{"experts_per_token": 6, "router_score": "softmax", "balance_loss": 0.00279, "router_cosine_scale": 10.0, "norm": "rmsnorm", "tie_embeddings": false, "optimizer": "muon_variant", "beta1": 0.93, "grad_clip": 2.0, "train_tokens": 584300000}
Below are experts of layer 2 (counted from 0) of a mixture-of-experts language model. Rows are named router (the router's row for the expert), gate (a neuron's input weights, with its number), up (a neuron's input weights, with its number), down (a neuron's output weights, with its number) and show model dimensions 0-79. Each number is 128 + 24 x the weight over its row's rms, rounded and kept within 0 to 255. Numbers have three digits each.
Before each expert's rows: "comes after" lists some tokens at least twice as common just before its tokens as in all text; "raises" lists some tokens whose logits its average output raises strongly, later layers aside. This comes from a sample of Wikipedia text that the model never trained on. Tokens count by the router's weight.

# expert 96
comes after: "-", " S", " the", " (", " \"", " G"
raises: "o", "as", "ar", "ash", "ay", "a"
router:076155142075118131117107117117145087122076120120127131115138140107121132110140138138115137151168131175116135128142101142103133139132108140128124121152121151161131113122130134174120113185163144175167105126142150132108081091120136103106133105
gate0:171146120118144115132152143141115129119136120141123152162151113129137146065141149156153131101125127101089140135158155144133157128167176167105137126141124138069147128123130109102139135111082138158138176157125133137104155107163152114054123127
up0:137142127089155088155139109119152114163118154150102151154113131142121139105166174178163111122131133139140098141121118122114137169115126100107116147106130104116097139117139136142126121151121119188169115076114180134126159175149122116073167112
down0:129142117133156170154158115115123173182156142130109151137141116106150140126124177070100075111136129130131114150133160106125112112154132106167125183174180087215129140118122138101129132153107151089133132132159134167161125103114150142105149098
gate1:154221112125177087127160100125122136137141141150109144126149108165135128124176115178119146143119106093151111090133119178131082130128089141121128135162104149142178139148124104110092138144136120151120140102122126151187135135096137131144124085
up1:082125116162098142140170173101133167134084115153163139111136149123120110119103129128151104112083102113152183121104135141118144135133109101138125142123123134131082119117149118142101131144159083128199149132080125113139132152113138130145113164
down1:129167109189111153125089140133087145158149093132124097117100124151166146083169140148132115138182143132135106168168149131131115139111106117166151132088164146104093060150128086131195152155167080103169135143097098142114108098132097118121171132
gate2:138175195146172112073108138099150116084116104146133135120102122168124154113127094168084129114126107129159126143121085131114128125155116124108150166128116119137129140125087109115161126142186118127143181149181111144139095118128100102107139090
up2:113174155148132110141112153120124157146103159153113146130103102132158132101105116155092169116112102137142084089129139111138109147135167119164130117132160078109099150145123137106135160137101201151140158129058122129113151147079150127121088160
down2:121171178175118161144169096095122143153115137106139133157111153100120120135145141089154149119104092124097157115197119140094098123164109122157103135075125146120129075142130157145120103172113095118121133135084119123157145179143129164111130117

# expert 25
comes after: " L", " T", " |", " D", "L", ";"
raises: "ur", "ab", "ar", "um", "aw", "un"
router:117140136106105129113122145102143087188128125128130089143142144111104136170163159145098113128143123129124093122161115115133122109057123150111157136125127158180150062113095166125102118172131112122134101125121135131129114155096128110125116125
gate0:165106109146132148091183128142122121118106150106118115119144108147159128099138132133105122132108104125117132110140135160122170144125101157117146098150127147068123146120144141149152148146141101072111169108129175124105136123204121096107162153
up0:135090097122128100118159099107116160151074185140091126134133127118124147086126129183110097070130147126149090142126160123139166133138117167117113104160158117094133108123117123165143172127144131179099134117136128115128114119166125147092126102
down0:095109163137152101080170132142148145120116157154110109115147133108113106131095112135143097155125114101101154136126131169142163141203102100096129150129175145112152126161150169151135150147098167130127113116119126134107144133147160096118113124
gate1:144212120102115137139164162133106108129141131123141111150120123147123155105122124139129109111157083142098148141177102128097131131136139139147150099121139126106155094129150124170098109115129147120151159134091094092148083137135145097126128148
up1:104170138091140127137091115161121082136145120126133141100135124160129125126166115154140150138172140102111132123144158120114100129136090117124110110141120106135178132163100138132132093148130090133208205087136119110125125153127125133141118135
down1:095149128168105143164110056137086148119120130156202125105122140085199144116114148106153129134093107150156123119088153172121127125171153138103152089114122148101103097150154146116108146116151105157106153109136121130133114120117148150101120118
gate2:170139151122142113174129125133161067089129167143099105130104105142087115134113137144100133120131136097138162123139097121120105111119168111109094086132098126145193131152118169164130119096120103141137124086147131133106093123133114122150145117
up2:080134114142130109173151115124124123179146122110123119100151095134133086129097158109077127129105113111084094150086102165110107128115125124157094136156109127097161096116128144118109135136125128164151191151139129148122092149081146119112155117
down2:130127128177152095107156132141117151099124180135125149143105153146151113139117128111110134107150104152082126091098123116140135138134164188141179157103126125097119125109129098158138138171149185154109121126133100110136147120096119110189135117

# expert 23
comes after: " =", "\n", " (", "–", ")", "|"
raises: "\n", "\n\n", "\n ", "}", "ion"
router:060153132181101158165102097115111150146164161142143134124137078114142110112158155160132157111078180139136143144106158144112089122174178098105091130119126125151132110087145100138114109159101136157167103141166143157159136090130136101135095137
gate0:126184130146122112108140140159108163098092164102122132122129153098131136133102114135125136129174127131103120116163079155201149128180107062157111068139115175135130148155139086127099104132172116123156148121141133124139140112156093140156135168
up0:136107166133106136125104147127155101139130124110156147147168171137135163149105170145106129131167142085146138070081119147124152133093094148127109149159103092109119156155111125175148144112111113175137112084101150149172136134102124101136082109
down0:090119153167112134145109137068092116118144090136095150104162146120095148119138125141118114164159159098137088106119137085166135155126100134112124133160138139155137108154179123142124110121090099160108161116137134139173086137195127094152077161
gate1:106125125159139160123130137098095156122173091155147148092129166168098084161143140103107090080142132087125143100107071150142145097086087146122112149131155135120105145137125103095085109106139142111144129181095120138136107114165149149104091130
up1:105085116142118167099162150116113129120165101097116121131143154142088070142165114100130078128096121125106157117097109129145108099120076162152112107127106116129148155140074108130122151123128129097195106110083122150128110126133122169105118127
down1:191092116110094100132133106114091127186115105136137136103114130137144121135173153098133142096145116141143134104159141165138133122122182096116107126113086133135094123116107137137144098121128137170143125131130078186126120100135131171131146151
gate2:134122175119138110106093153154143126101110166106159108121178127096122144171135114121123136128156134137081135108124157109143174129111138148165160172124142131157079160130132081135081082107148099110112143105091141163171144143139140185098107151
up2:134116110138130133128141074097129088126147123142129178115107112134149091117143146147097123168104151096140110133120132170141152114117113157091141147128114117082176149117094175143129127127077133120117157143136106134115134097146148073089129157
down2:116150139117115155132149137133085103132124109121103136148098157149176171088096131114085118070088125125148121118139138155140125105153130131131154105149107146103141108108074127113156157135102160128075177141134145094114138091133117113155124159

# expert 84
comes after: "\n", ".", " released", "ed", " located", " used"
raises: " the", " their", " his", " both", " its", " a"
router:107124161056113115145116135145122146164102120144158102118124141128123102128124128132133199171123201146143141147135151134105147155121154113130158123113157125091134116157121141102133068125099160180148190176104131128131184126142150109133147104
gate0:170136142165155131122104135176152135141135151118161130141084096126134125132090124132158136143123133138153125160160141096143122107124149117129140123140135118116111133149112142070098148118165126154135096132124116165111101130077137168125107141
up0:162082120144174127090109143131188104098149103100089128132119128121146130108176138108136171107120149083120169130137116132102154132123141151120126145132123112161118136148081120166120118091123136180141115139103137115133137123127130137097128138
down0:135121126141160112108103093177077112148119138172116136088180125107155194146157112097120133156145144130119113108131107121139145127140111100103157135137088104130135129167117142138111126130134144161108109154150105146164132101130146108151112081
gate1:154185122139150098098136132140076112107122165178118168163119092133128118129130114149123143139091053122161146097168101144164137119169108160093126129151126116130127174138119157106124124121120148101108107134172088096131181127130099177089157133
up1:144149155106133139103123137145132129159114129124108141139093140098139109112123107136155115133113114182135127147092092104071169139150084118113103122138120141122130110169151160173120140139093107124240141146151169133083161114131117117077118166
down1:164101150142144158104147149194163138199060189124139160066148145119103175147180122124163111123102138130167130156129142152140136133110099131096136117147106142173098148148148155114108127117138117129146151112107137139080131150155102123131157146
gate2:162156185156135180142179136140123121082106086115145135149169118125109166138097099167168129156140120119105122141149108177171119164105120112116166121146128168102118143159148112107150119118149144166091127085130116107135141112132142138124145107
up2:101133127148114152134179128135158107111150103129139101125085126158090135125105082112140123139145136091120104133137126138092093135127137111058135115186119164099095088116131127162110145173151157193114199107138166094099144127145137121105142105
down2:112135103119116098139133110121192161144153139141124177110143155105100159181154099111141135161138195123059105135086124113105152150156160145095151117124096141104150123138113106108149155185141122112108159146144145154176142141077115126147122101

# expert 67
comes after: " the", " a", "-", " and", " (", "^{"
raises: "our", "ours", "ans", "ou", "ash", "ord"
router:117118169117135138114171131136095181153122130136126125116093148135077133127106133139086161122134115142117102102140105131115114138141126155144075174089124135148126150151124134149109112152142138139125131092139121128128138141097151119141191168
gate0:229122101123138167159115153113106160158123135106143154126109126156149109115140160093168148133138109123113138136098114138113177126119114153178119119118140087099084186096116174146141111133126119124133109130105164113092188125126107127102123146
up0:094135139077123118081130101158068092092112125110118130154174139114083145103151092144114139151092158127129119132185125139188123144154122111113150152178101152103127086159131111113151110127132139143126098121127123116097143109075132118149075119
down0:126149171124136148144124089137130145106122126105140094149135134142117087115093067122126101132117147105136122096132122149166115171146117154160119119166125154168143169137140130117138140099104163107122140144127163119132102083122142082150122164
gate1:109158135153152146138187136156080134093140149150114148099140132126108111089140130115101117166121114138181165163159136169105155107096162131101151091104138107178110149148143118105132122126128109103128114129085138147103165130149092121126130119
up1:128078191099135130096134148143147130182126120141172070153106115144116119162122123086114141140142127134128137149143147103173154143142114093129134121156154129128150108103130127117091125139130087100216111121132106111082106098129138143087110140
down1:171116141154129079116107108122168140132172147115128158107133129139144117129098134135149147131158129111154098134111141128105139091163123155124130108137096085116143160102126159107121171142130094112122145162113103137147145091148145093107132120
gate2:133130155141172123133146105127164119135152130143092100155144133065178148087120139141153113134125067120145111151154168122111113119099130139122158194153128130099109113139155134170117154162099098121118139156121156092120136131111125135079087113
up2:160150149121098134114126144107146124102117133111135105134112159137136179101112154119091163164107179103111104138099126099114154145133125161127118154172124144147120149137114117127143108105101146132140206128152128117129138084120132115127114108
down2:124139112163110081134109158141122136141110179112097110100113147127157114107136137151129110168086105122095140117120129170107125136126087117150149094168110099147129064087123149145183120162119124109139115142130182110124113119091071130128149117

# expert 36
comes after: "\n", " ", " 0", " 1", " 2", " Year"
raises: " ", " M", " m"
router:102124131117158155097162146098121165157160120106141143116137172121123103180168138119063116127120133115152158099131136132135085081083150130103141120068138123131135121149121126155151119129126118106136075098114139129112145164148133110157140120
gate0:192131135142132094114131146119139126106093131128106126140145154130133128162137110157093156129143130119138159143165135127117125068129136101076145115135137139158171171105147150151187137101117099130134136117103070117163111157138113154120093084
up0:072106132111119133158101093107141172147139113169132101104104160114118106096132128121152125148151174158128137117144153165106169162099118188153168128149174123106101112158140111119093140108103171203148184131107128123108128134122142119110140112
down0:128126088157116127108129157112123104092131137081116146129111128116129148136126101145123113100128139125130095142167113150143123092125124157100111139090074168176173140097120129205156096119129081114098104116119088106131116149106110123110125135
gate1:157199086132158167117145162124128101142108151169100081065084101140152130119140136134155104102143072128140145110112156162079139103136193120136122124097118078139147142154081174158091150137115161137077131149132139153136139170130120109152133152
up1:136136118114073110171128119122089130102161082124145135135169132158122116161159129175135136122142132131120089124128123114076087123123124123138139114109123156120127105122154154116126146103131154134224143163150154102160139166110119142096159142
down1:131107123104114154127104101170146080123127127147135107100140124099148175137159130140132087134093093147114135130173111105122162124128159120154158133156084147158144153115147123120086120096135145102152210126119139102111113180128131129094150145
gate2:118146165160112187184141129108127086127147126102126123124174105099094138117136142098119084170152132142120132074120155124125091149124124144107127097126122094114070141132134084157146165118125126128141108093147128101164143177147143124111120127
up2:126148153115116121154168091148149147138091105174155137156109097161143121131159113121138226114131136117121127182108128158122120098113166111147160136150127167114154158121178169124116094148091114167141203193073140114108134113126109124144116139
down2:154086133138176077100103115127097126160110136105120095127159111121137127186113122139126174127123138130092089133139135096106140121179142112112138131105134148152154114132118144132101122123152151157105123082142114137138150147089151117142110145

# expert 118
comes after: " the", " a", "-", " and", " of", "ical"
raises: "il", "l", "a", "o", "ain", "om"
router:116149130089113156158149114096108127127137109073128149100143101129129133110113120164148157100121148147114104140098092137106145179112084157134097098145129150139089111136168117129141106151101123148138085112104107134137135151118130142112134120
gate0:182116118102146119117131106142090136136184138143081106135120101151089112123130108177059099111129116135138129106133135146107127132156093157129131098120138128154144113112130143109094134115102129121200111079124084131191113133130133117127123099
up0:106148089147081117134160123122094086103131141135125096149123164108102135153113153099139147116124132159146156123125118104161104090115198132070104133111155150197126142130139141140133145109131159199135118154149139123114126122138129187138167121
down0:104166134128093104181143141132136128156126144137114172160144114156111117147115130154110134105089097155137138085159139134109090104117134162114142093099125123148119106114173133092165139148144150164157094107169097138131141130098082135108148134
gate1:115192132127139142167166141164125106147125178137060140089136121175164131160138114138105110124182080134127141112098127147127121161127091144133100157084135143134135139126142102146153115102116144117150120146150118142134127150147099151103143119
up1:142126138163137139149173128128144120132148115136104154087153158140143091115129135156137138108144154130117123094127117108142122139172136128118085144130127122122085172113091116142108091102118111089239127142133118147098111122131133145104127101
down1:141136150116199133072123118116113130160133132126088119163124142121138116098128103098092111152139107139166123128112140088119110117111114135121142124132136129149125147090115148142112119137133115134132153120125141126122073133141143113138129107
gate2:171140127106130153135150157130140120155108139133093117122097152143137086131127136134138126116123161109140098132151088112120117118137114156177170133122141156142099125107076147103115152117128114155144085155138115154067143090130149157137143143
up2:129140115151141128141123094125137152160154169146133152141124118104117134119168140127108169115122123133125138122219127139117086143118098112136105126101102107135135125145142139138127142149113088103130190130108134116107121176095107111098110114
down2:176114154097124162171173111169136109135132153103169111148153118156127164136105134150170098139153117160096108152128167123135132151142119134147114131081097104095126164173136163139078158104149102132143151119100126127097128180158129071113130149

# expert 13
comes after: "\n", "==", "\n ", " ==", "===", " ==="
raises: "The", "==", "In", "===", "S", "Other"
router:108111139124106188172106127147115097148099117102136189137094096130148140160167150129125112117177117092146140125110105135088115097115109132148101170133152178112165116172144089117115058111156108121142107163138132151127142156159146137109124114
gate0:203136126113132111084131132163091148126110167062124153131109139070110107117142100114161115136174116123145122111126086133107145086116156147082153153147119100157136110136079143133121105126115115096155125117147153118124112136154106154111142130
up0:110113147125085143142120133126115095117114131140144114109129103168157143158128140151121134127111094147141124159130147128143135147130094124142087161140103157105152148117146125141144104089112104177110127178129096150113120122124149122128135125
down0:122144129115121151116086127156109121132120177099134110115132140128136137132119096123118130118139165104106157136139163095121160145127144139132104178161103099134148076092104139110120104151121167137136112169178123102102113141106062149143109139
gate1:120174109165145125132114130135097164115151144103137126108135145099119134087138092106097078116100140113132112149132071158123158152095174097128112148113095116122114134163150169137146114169142117127104132134111129108123119112120134145113182127
up1:092110132103139129121118109131121130117164139132093081140114125114109113124114120099118136139097169147114111115132125148158136155121110113119141113185124115126124128125105124116096103120139123096227097135155131071143081119132110139125094134
down1:124105134090131161149160152145130163167108108092155109093107147157156042166100150143135111140061105114158136171130138135135122091128140116100144135163195140155142144157113143119095141114159112121191103127115123110146135185134133112117132149
gate2:186180123127150123176199114100137152091162141127115158146117128093116080067110134162090138126123108093156137116120118143109137164164135108136140126113142137114166202121135105117173100121101146145110139096081124157137132168121128108121137152
up2:087096178142092145109112116165142120120139137139164118076121116134137140129160113101115147135128164117123128161130165126156138120100111148132122114112140112140092063119104103153112168127123114112172126146173106147120109119109144174166064117
down2:152144141179136109139148113148158141143111142135089122135123145135145196130118131102150142135118145131093158157160148101123120106119122128111110152156050127144095170117141126156139144158139121149050145139077126119164128094108093141102124150

# expert 77
comes after: " |", "|", "udd", " Aust", " cl", "p"
raises: "form", "clud", "tern", "formation", "it", "vent"
router:125107128142093094162093144146118163127122107096132133158082085133147139149080131138106139132122160143142104115163164139105101089136099100125106127096122107112115112169118160123143127148096113134137162133141072121133115166127153161115088090
gate0:135125092069121141124090119133103130112155101110102125148159115103105089164161115136179085122116115117166130141121127128134103069098156093138101099121116146116141156142156118108140093099151206118135128109135164088130123100082132108101123160
up0:138097143143141170138156098162156171132106125122119152104131175193127125140074103102092121085140103124135137159137073144132165104132108108129139106126130153193142142163154100133119148121143169181137100158123101189135063163142118133150161112
down0:103139067134116123130095126075125153143136136092085126156090128161169162144099122133097112129133166135133134115168131156181110096121113138146092110109181147109099130117077134139145148118125172121133096121134100123131127125101118146119118137
gate1:111146169107075086138151152121121154125132125137113127098142094154152164099106123080167150105159113162108103143145119104153131104156140124139137138113112180108113112137159122105141125142083111137136150148130138138073091150082140119072132113
up1:110140092098089131133127134129136132154136156126092103120110139128132132127131108108128102107132109096103111156139078140110135109108140151146113138123094135170159069101179116151165145136116091127169145135120128131119137158135120129136126119
down1:097112139126145132116135112110081175094123152119138135131117088141164113137140109141079122188116082102106118124162144116127130128144147132136091110141104124135176131091158116143111132144125128122171119181096132119131136121176133150134132124
gate2:098091174106162129179135187164180098118107116144105138109131143150130132135046117165131078112113119119115120141126119161111127105139131159103195177127115173193173113153119117114108122109153145101130168125151114149102122149143130078164139109
up2:150079185133164127142134117127126114133151134113055141118115127108103140098103099165111098143114130135119134135119162116137171122153116114172164138127119138159149123157131108096118074132160125092125143063125106141127107135159115123153131152
down2:132094113134155181158107092127082109146138128110135120098133124102130151127090133110142089139087143101174126165131133166093125124103116125140101093088133141157132129114162107101097105122179140131124119136135122162160136106108132169175119123

# expert 35
comes after: " the", " a", " and", "-", " \"", " ("
raises: "or", "in", "ar", "arm", "ast", "a"
router:107132136074133117182095151137106126150118112115130135127124115156134131122082134111125136142103135123132158112145110119142102100137115187112135108131134147127081134170098147125106101122104145183167125118120127145149105172108135101131144127
gate0:172133159148137139133134128122149105137136103152157095123120121085114076118153100099161139138119108119113128127150140106107084097128157114136113144118132134138092162110112117107126141155165181115121168133130117128081139143155152151096075140
up0:130140171137113119133105151155064117101118125109136119131114088136092151149082101102162118139108084096099136074092118117084174138108138096134114126098118111145117150100129091083136090133119141195104149117130127105129136119121099174143129160
down0:126098092094150123142122169148127115105078102099111128127136134153119130127108172134168149094070094103155127119139118129087130121101167131121157158094123160152136107101106103115124091107109163160146103149114115130133145151099126134143120137
gate1:119149104147100117157146189135105105153126141101109153116146145110153158097126171081130123110116066133152117101134149130179162142101125102099106135134142089154132161090139114124117134078120166130091112102099125118142142146108108158102081149
up1:110161098121136104134160126118155097173122118112135147139113142129124130135125124129156143104132129130121122121095154086117119084133151176083150142133101161148141113116150167110118130137117116123200066103166128120128144143144157132128120106
down1:100082148159117139108145105135134145135130125123061118160125195101127123125097106111140139091130144113125122144122081120124094135113142118113112109118174143126135129143144115115104116118123096139105126102108150113120106076136142086118144151
gate2:134096139164138101131172148107166131101153148131113073118130140187131145119103172142117123137160107154096177146105148132150150100147113141130081124104112137139121140171086163158145137105168151151086102145133154091117118144136139140115148095
up2:137139111104147119126130106103122124119139118121137122109153138115100056146102120125114154129105131165111101098148142080099116107145152136129157127129135158105135119131159127132125113153093102136155213151123129135140100119147130145142151090
down2:111150122140146126135134116145105141135121134175145141144147139141132164119121126148111147144134124121098130132128103128138131164142134102133142136086170117126106153102157158131128158119121160107114092108140103157182096122141133115156137145

# expert 17
comes after: ",", ".", " and", " that", " which", " It"
raises: " also", " d", " h"
router:125151124117097176143142131070113117097126116141127164170121123115089113059152132128154110139139110122141131146085113137169150135148099093124113159110144131138096159173148146110105091119140156148195153183092153099139176122137121183132156136
gate0:158154165132149098121107163129126146142141104138117149136093138097157135120111135099101137142146108160142137099102102164169113145119125160168114136089115101112115187096117135096106130122119141129130123087153136134127134134116148103129075145
up0:097099107173143136118123085115169152112134111159176137147149122100131134091133091156128139128144161155149102144147139099161126166125151154126139108103117100166125146112119128122150110139125137168137122083161116148117108124149167127099035136
down0:113112120128104127112143083121140139128144177145175169124140139163147138114191151118144152119124193141112095096201136145120099073165146136110099131164070130152135124141113150109116087105118124151131106126195119092183149109130079153115170154
gate1:096182152167143142121134128166162118165131139139074175120104090148113137097115167122138145156138144103154145114111153146115127090147126128149117130133133115158140138149144124119079097105145104138120121121119126133171163156114115097125136128
up1:198122175146161104167139132125095138154159115123117150100120116100129144103073129095167112119116161134132154117090099144152155109110134129171104145154133098154140167122093165140154107150146092160189156119113155128175126159150093126100149156
down1:119105139111143173143120147112091128092166118136104096137133152121104114126114122130121099170124126128130096113143134136138168141094149132147157184107179155082085127153128109175150163120126144071169121153139119126119134145159079134107147096
gate2:134109175074123113121153140140136124126185049081139124100124108137130095105095151164117156120124168097144115101104134103161105152129140137151123157128129165136131147134102145114125106069137137132154135151142094140167126151119157143129095142
up2:155114138130171150128126094174133127133128108106158108128133143145142140137077162153125172150113165115166122139132098101120132116131146090147096073128121082141137117105087138134133161118129136140115165116149129157161082140094144105102109143
down2:116138148137106120116126149124117108137138144165105111069085149166121207164134130170077099164142133147130147123122110158070139113124129102196156110125039144140130164131147166130160103116151125131117160102179134154102119114121171121171129134

# expert 21
comes after: " of", " in", " the", " at", " on", " to"
raises: " same", " year", " time"
router:169124108102153172130117124090193141136148084149158180121110136151112099109088122144168167142132185106172128107122139100169142113139112144090135120156136123151129162155115143120076100083121138161148111139125166157152152096123134115139145117
gate0:176127094097161132135111110118090129131155093161127096121146122109102116122099135127158140140126134085121107108096155111157114117085137163127106134140154152143110115140127133130110148099131098096130132123096137129105104123140144137188141136
up0:168121105139106120138169117153129141158174099122183131133131103156150127099161127119155150138144121145135133174162108098123107134102133122143079121134137122131084132150154111185151150150103132173160164113106123087141130126151145152117109164
down0:137104140159175148091148169111093104084129118154132097066116159132145162151154136103134122179143146103133097126122140116126096109144125141151162099146164119097141111111119150136088152112114136084055149115115154102109135098142108133102157086
gate1:139173118134151123100147114157091114106100137120152100145148147167138170154128118143125097131135114159143121170127122130179173112162130129143093124092114082101143149156096128079096047110082130100147133140105131090130134137120131119119115131
up1:100134107122102155175152137094132131143123126116146127131094162131133131141137127114111146112133136129124141150120086147192096096076132140148079147112129120139133120083091107112160114153166100098185101147146141159145172122134123070115129135
down1:098087096082095149166143117101123120162192147073132104117148161175105127111138096085139124128115150107096145142108147119128122103063136125103084131107171143120169125127140135139143157109131122126141090169109109101121158076131103136152124126
gate2:115119110101170155144142152145131141159133154121143144136145121162145117130122121135144141094059111158106092128116096129116149133149119094139113103153127133152143118135101125107141123085134151132169133130127125146115089148137146098152136138
up2:139139113115120116187126117153110139149108100152090126106116163173101148132110131122142145160138126118162113140121107090131200155125121125140107150107157154127158136090145110108123120119118114096091187147147117126127082091086123113145127151
down2:137113173048139129141136104151175090121133091130134148125160161135122113156154152101141107118140157158148142166122144143139090077122172122156139078129159162146173118097118112121160125107096143155133186136140151104104150111092141116124127156

# expert 27
comes after: "–", " in", ",", "19", "|", " 18"
raises: "–", ".", ",", " and", ";", " –"
router:105128126119134179203126141134133102155114157139169135138140137099134093162144132142144114128113172109188150083119126123123126133110123115099112126181128133140127146120167096129120135141119182134132099140173117106104123104126110098115130154
gate0:181156165139089136132147116139113121151138157146121095146098129121146101155094116170165129142109140129098089134166104123106121126098128101140126114071156148151119115133162101118137085089120133138122163130141131159145138096129140130118104133
up0:101079124144166131091128108132176076100114111112122112109132112100145128118138134118097122119173104122122134128098139121130160137142097180101107135147110121122143121128101129088131158135131154151120087167109135118126118196113109112137159146
down0:071119106119151172054173155151127142105101138125091121079110125116118112135150126093160140062129104061098155153113132085146130150123122159151147125124133132137142111132128124138094132099131124114150143126120148135136171169157127123097100113
gate1:117176146152161110133163135181137088119116115116163107114098144113106149153108163148147128149117129123104098111138124110098099126142123146144141106132084187139173118119119099145127100107100111152094126141145144106146135132128093125127060189
up1:127149143137125125121133128107162114115141094127122140105089138112138109146124113136147145122157120138108062117091116127127142163112128163137111092139120105139145128080118124134104105145100133102196101141120114135118123145097132171123049120
down1:128122160120146139155157116146095115104149101114117147166121178108149148172084140135063147157108120116136141146108175160112107090100136134132092188130088094103142110129158135143191169101140181163108146114117160180116112119119142145134132122
gate2:152132192134120061129131096103135126116070127149135112141117161179118164095132081120122141101119146157132125108142141136136143140114131174109140140120108131142100117120138162107132141131155112130118152096089154127123130139131138171113165111
up2:159156149120101086155103098119095130162078122112100115163133162157137147099125087103151100131101087131125102160132106126088108138100119116109141148152110129137144145114123119093148137100158078124120187097122131124127124106111068142125154108
down2:128114112157160118151113137129077096158090119129112135149131139140154116165134124118115102130120119144125128149111111134177126182125070154103104100144170129109122105153110111092149104104131152173151153121108172137132157155125152117134135101

# expert 90
comes after: " was", " is", " It", " he", " it", " to"
raises: " a", " known", " pre"
router:095113124121132167186141122110139133113128127117158154156125149107095115096164151131118125150151149139146140177111106113104098132147136118112110158100139161122085126176114122127117077160164131155139163176128121114107149114138136177127149146
gate0:187134145135153121167160149086161148166147147169128121138136153175205137088112165150172125132152124143124170138112138140092126175110094147149135086127140142101137129132128166145113150114157131109095150119141165153073118125086108145119199179
up0:188128122158124116130107139104117134127161110089131097148109161126139137119132132145118153130081125144122114161134147135097103164118153144104143120136101097099122127106127119101157172122143159201118150122132132142126146138135099108139108142
down0:118144140127154183091120114105117137132149129148097097124170174117101141089119083152116130162131133177077122145138166192088116134105118128115137153108129157133128063141120151124061129126149090123123147084125147125118107087110089132128148117
gate1:147177118113119105127134120154140119152109127086111176140125097113124135137107071122149124126098143090120127144103126112102141141159173132108135111128102132095131081115134104106134164132130087112133167144156105126156125165146095112140093153
up1:159133164112125135156145110111160160089159120104167116156108161095136123156150110112112167108113124105122124103120146131110108137139143154113118163078146134097136137131105123129155177142176121137159106125134123126168161151124127089141089100
down1:122175121133145144133120120155120131124119092079111177096097163122108110133106153143130125130133104132127156135129130126104121128123095131170139134126121146123123187089153143131168146129140147104128103122161099123133109133135115123127151140
gate2:122129197156141153151161148167152111131140092147120143129183132172131162113147172154133088139169152127091142162150114121091103121134137162129109098108153130106133102189134109149112120124106131120109120100151126088133098099146135159162111104
up2:106124153138155207099138087156151126094156138123161124100173123154154143133164118160115136161137166125159109130121108081168115118116144153110147139141132163154143129141118133127091121112119074115087119150109130111108110143126160131129141117
down2:168163144122114088101104168150091127134124181175126146150096082089095151124138150138115125102094141123093168116126149109144110156139108109119144158142152095100113175097134082075117104136141194107163076109122126142186178111148128110121103135

# expert 37
comes after: " the", " The", "'s", " his", "The", " their"
raises: " s", " and", " or", ",", " of", " st"
router:140112127147103151128135081173143088106148089153134133152158138124092125144131121127134178136103118117151138113129154111165133134143129178125112096124130093098128139110163117133116120083117160130087129105138114162118095092128128114146135126
gate0:143142134148146131141131126143134151088157153136167096164103111120127134155135166121133104117170178147112170147134141093181131072153123126066126138177117165128116107137096126118143136106152138105116151148113136112137118137153136130099131136
up0:127123110074081131130105075099072137114095121113133138126171135133159136144128119079160128140113163119107133174105107122102130125109131119123123114141105131127133179157151111162121145159139113214136119140144138140165120160133108131145106158
down0:155121149116131152158102119122145128126071103166111127117133115125152096146103107175145149100056177144096155141103129133113138077072123137111105144163153117108103144127111142142104100122131102145110100138104154129102099153121154130136119130
gate1:091148133098136111129114112168166085108126119142119114138129146127086128121100172164112085110064160097085124157149150099128161163109105131154165105125115154101147125172125146117129109084136126116121159112088140129129153100074144166120096149
up1:162131111145164097133111161098152135125120148127090066095118132139172167123127150116122120132103111136104111158115128127119120092119174134103118095101076137136163128145134099138183136119066112128152123148147148153141113134153077126145118109
down1:127158135136127178096111134106152112131133136143147147142139147087117123114148100093107134122111112198119138137130157104110109156089106136160132161135147140121155140119157137178119153068138110134173119140137147122153112114153125102178177132
gate2:125149168137129145142109125139143163155150111111156156197132143142101100102138160124167131123134080156094087135144130127132116117123108129126129165147125129149154160121154109168163138097136151093136176129164166103131126143160140096128114124
up2:129137155126135135153128135121185136120085139139149117109112089125136123144123140133150136067144067155130139153116074162136168117105125129105152122127123100126126187071137102092145131164148128119137177085132125141142126113155139107131127129
down2:097085136146091162097121094147134132096110121144125128140087169105115104143130134140127134155134127132093086131111113138176164109156100138149096181116127075179165177163140119154075135171118151109116087124171142114140107118115132148125140087